config.yaml
init_std_router: 0.0133
rope_fraction: 1.0
parallel_block: false
lr_mult_qkv: 0.5
train_tokens: 278600000
Below are experts of layer 4 (counted from 0) of a mixture-of-experts language model. Rows are named router (the router's row for the expert) and show model dimensions 64-127. Each number is 128 + 32 x the weight over its row's rms, rounded and kept within 0 to 255. Numbers have three digits each.
After each expert's rows: a language model's description of what the expert responds to. This comes from a sample of Wikipedia text that the model never trained on.

# expert 31
router:100126123093173149070087113113107101123156162146155134106092168129179115170150131169110114119157185148147106089136166101169114153122102085159137126153162150093131180071176132174094178129121107
It responds to: Score separators, prepositions. Hyphens and decimal points between numbers in football scores and result tables (1-2, 7.5), plus prepositions like in, to, after.

# expert 17
router:110166150131129145195128129129127147189098164147109143149136121119145121132146148081141106125112156133058135116145111124122088120110188098090101122144144168138117118130128142130131156131080092
It responds to: Sports and date words. Common nouns and month abbreviations in sports and season texts and tables, such as season, team, football, Nov, Dec, year.

# expert 15
router:144077094093092158170142126176097157111071125135124149170187114154098137120169099099101203147123181127098073167145144120159153113091133123107147086152160154119171174173125136152129123127148137
It responds to: Personal name pieces. Word pieces and first names inside people's names, often non-English surnames like Bhosle, Al-Harbi, Zhejiang, and common names like Michael, David.

# expert 10
router:151137161104093125133159130121168164182124133123156091081151071088111133118092147132126154177086107073133130125142129127148098185117089213094137147149147148175127212136125088171146081161121148
It responds to: Prepositions and colons. Colons after infobox labels (Born:, Mayor:) and table pipes, plus relational words like of, from, between, than, against.

# expert 47
router:125149120118129121126141117130169116093158126082198186068127199156161180100154137119121155069170069111159125131123173101143115139164108043140142098140059119113064107124150094148134211151081106
It responds to: Possessive s, being verbs. The s after a name's apostrophe, as in Huxley's, plus was, is, were, been after he or it.

# expert 22
router:101171073134128136128065134122126113113131163175144137113141167169139147072196170133109139166165130127120109115143086147143112177046137104139156145075096112104083156069084140129158145110095131
It responds to: Sentence ends, headings. Sentence-final periods, section-heading equals signs (==, ===), and equals signs in math formulas or wiki parameters.

# expert 12
router:165095151137137115141100125172129159095076156157144149140103163114142127160176149134104137142136138142094109208140163081097156072142168109146179156135138122087087119196125125150074088156127152
It responds to: Person name pieces. Given names and surname endings of people, often in tables and lists, such as John, Haw-ley, Sør-ensen, Bernie.

# expert 37
router:120117128140111052159103158147120094159091132114107137118118192104131064178162071142135150142072106138214116105112159147104135118132140111088120144196145148132096153147164150156134123152137180
It responds to: Political terms. Political words such as Democratic, Republican, national, government, and "-ist" pieces in party names like Socialist or Constitutionalist, within election articles.

# expert 29
router:163089087187128144111094101173083152080149050121085149168130163181143171127170123111124117119128139096117125131091133120133189095117174090080131118083091149171167145161159166117101142206118074
It responds to: Name pieces, league words. Mid-word pieces of Korean, Thai and other foreign names, plus League, Cup, km, as in Sang-yun, SuperLiga.

# expert 0
router:157136078111150176146105159149132099091113136144096111154136188147141123105126128077087132061095129145093151078157110148094152178138140100165110073118129139094099151114125152161153150101161131
It responds to: Rare name fragments. Inner pieces and capital initials of unusual proper names, mostly places and people, such as Bar-u-q, Or-k-neyinga, Pl-over Cove.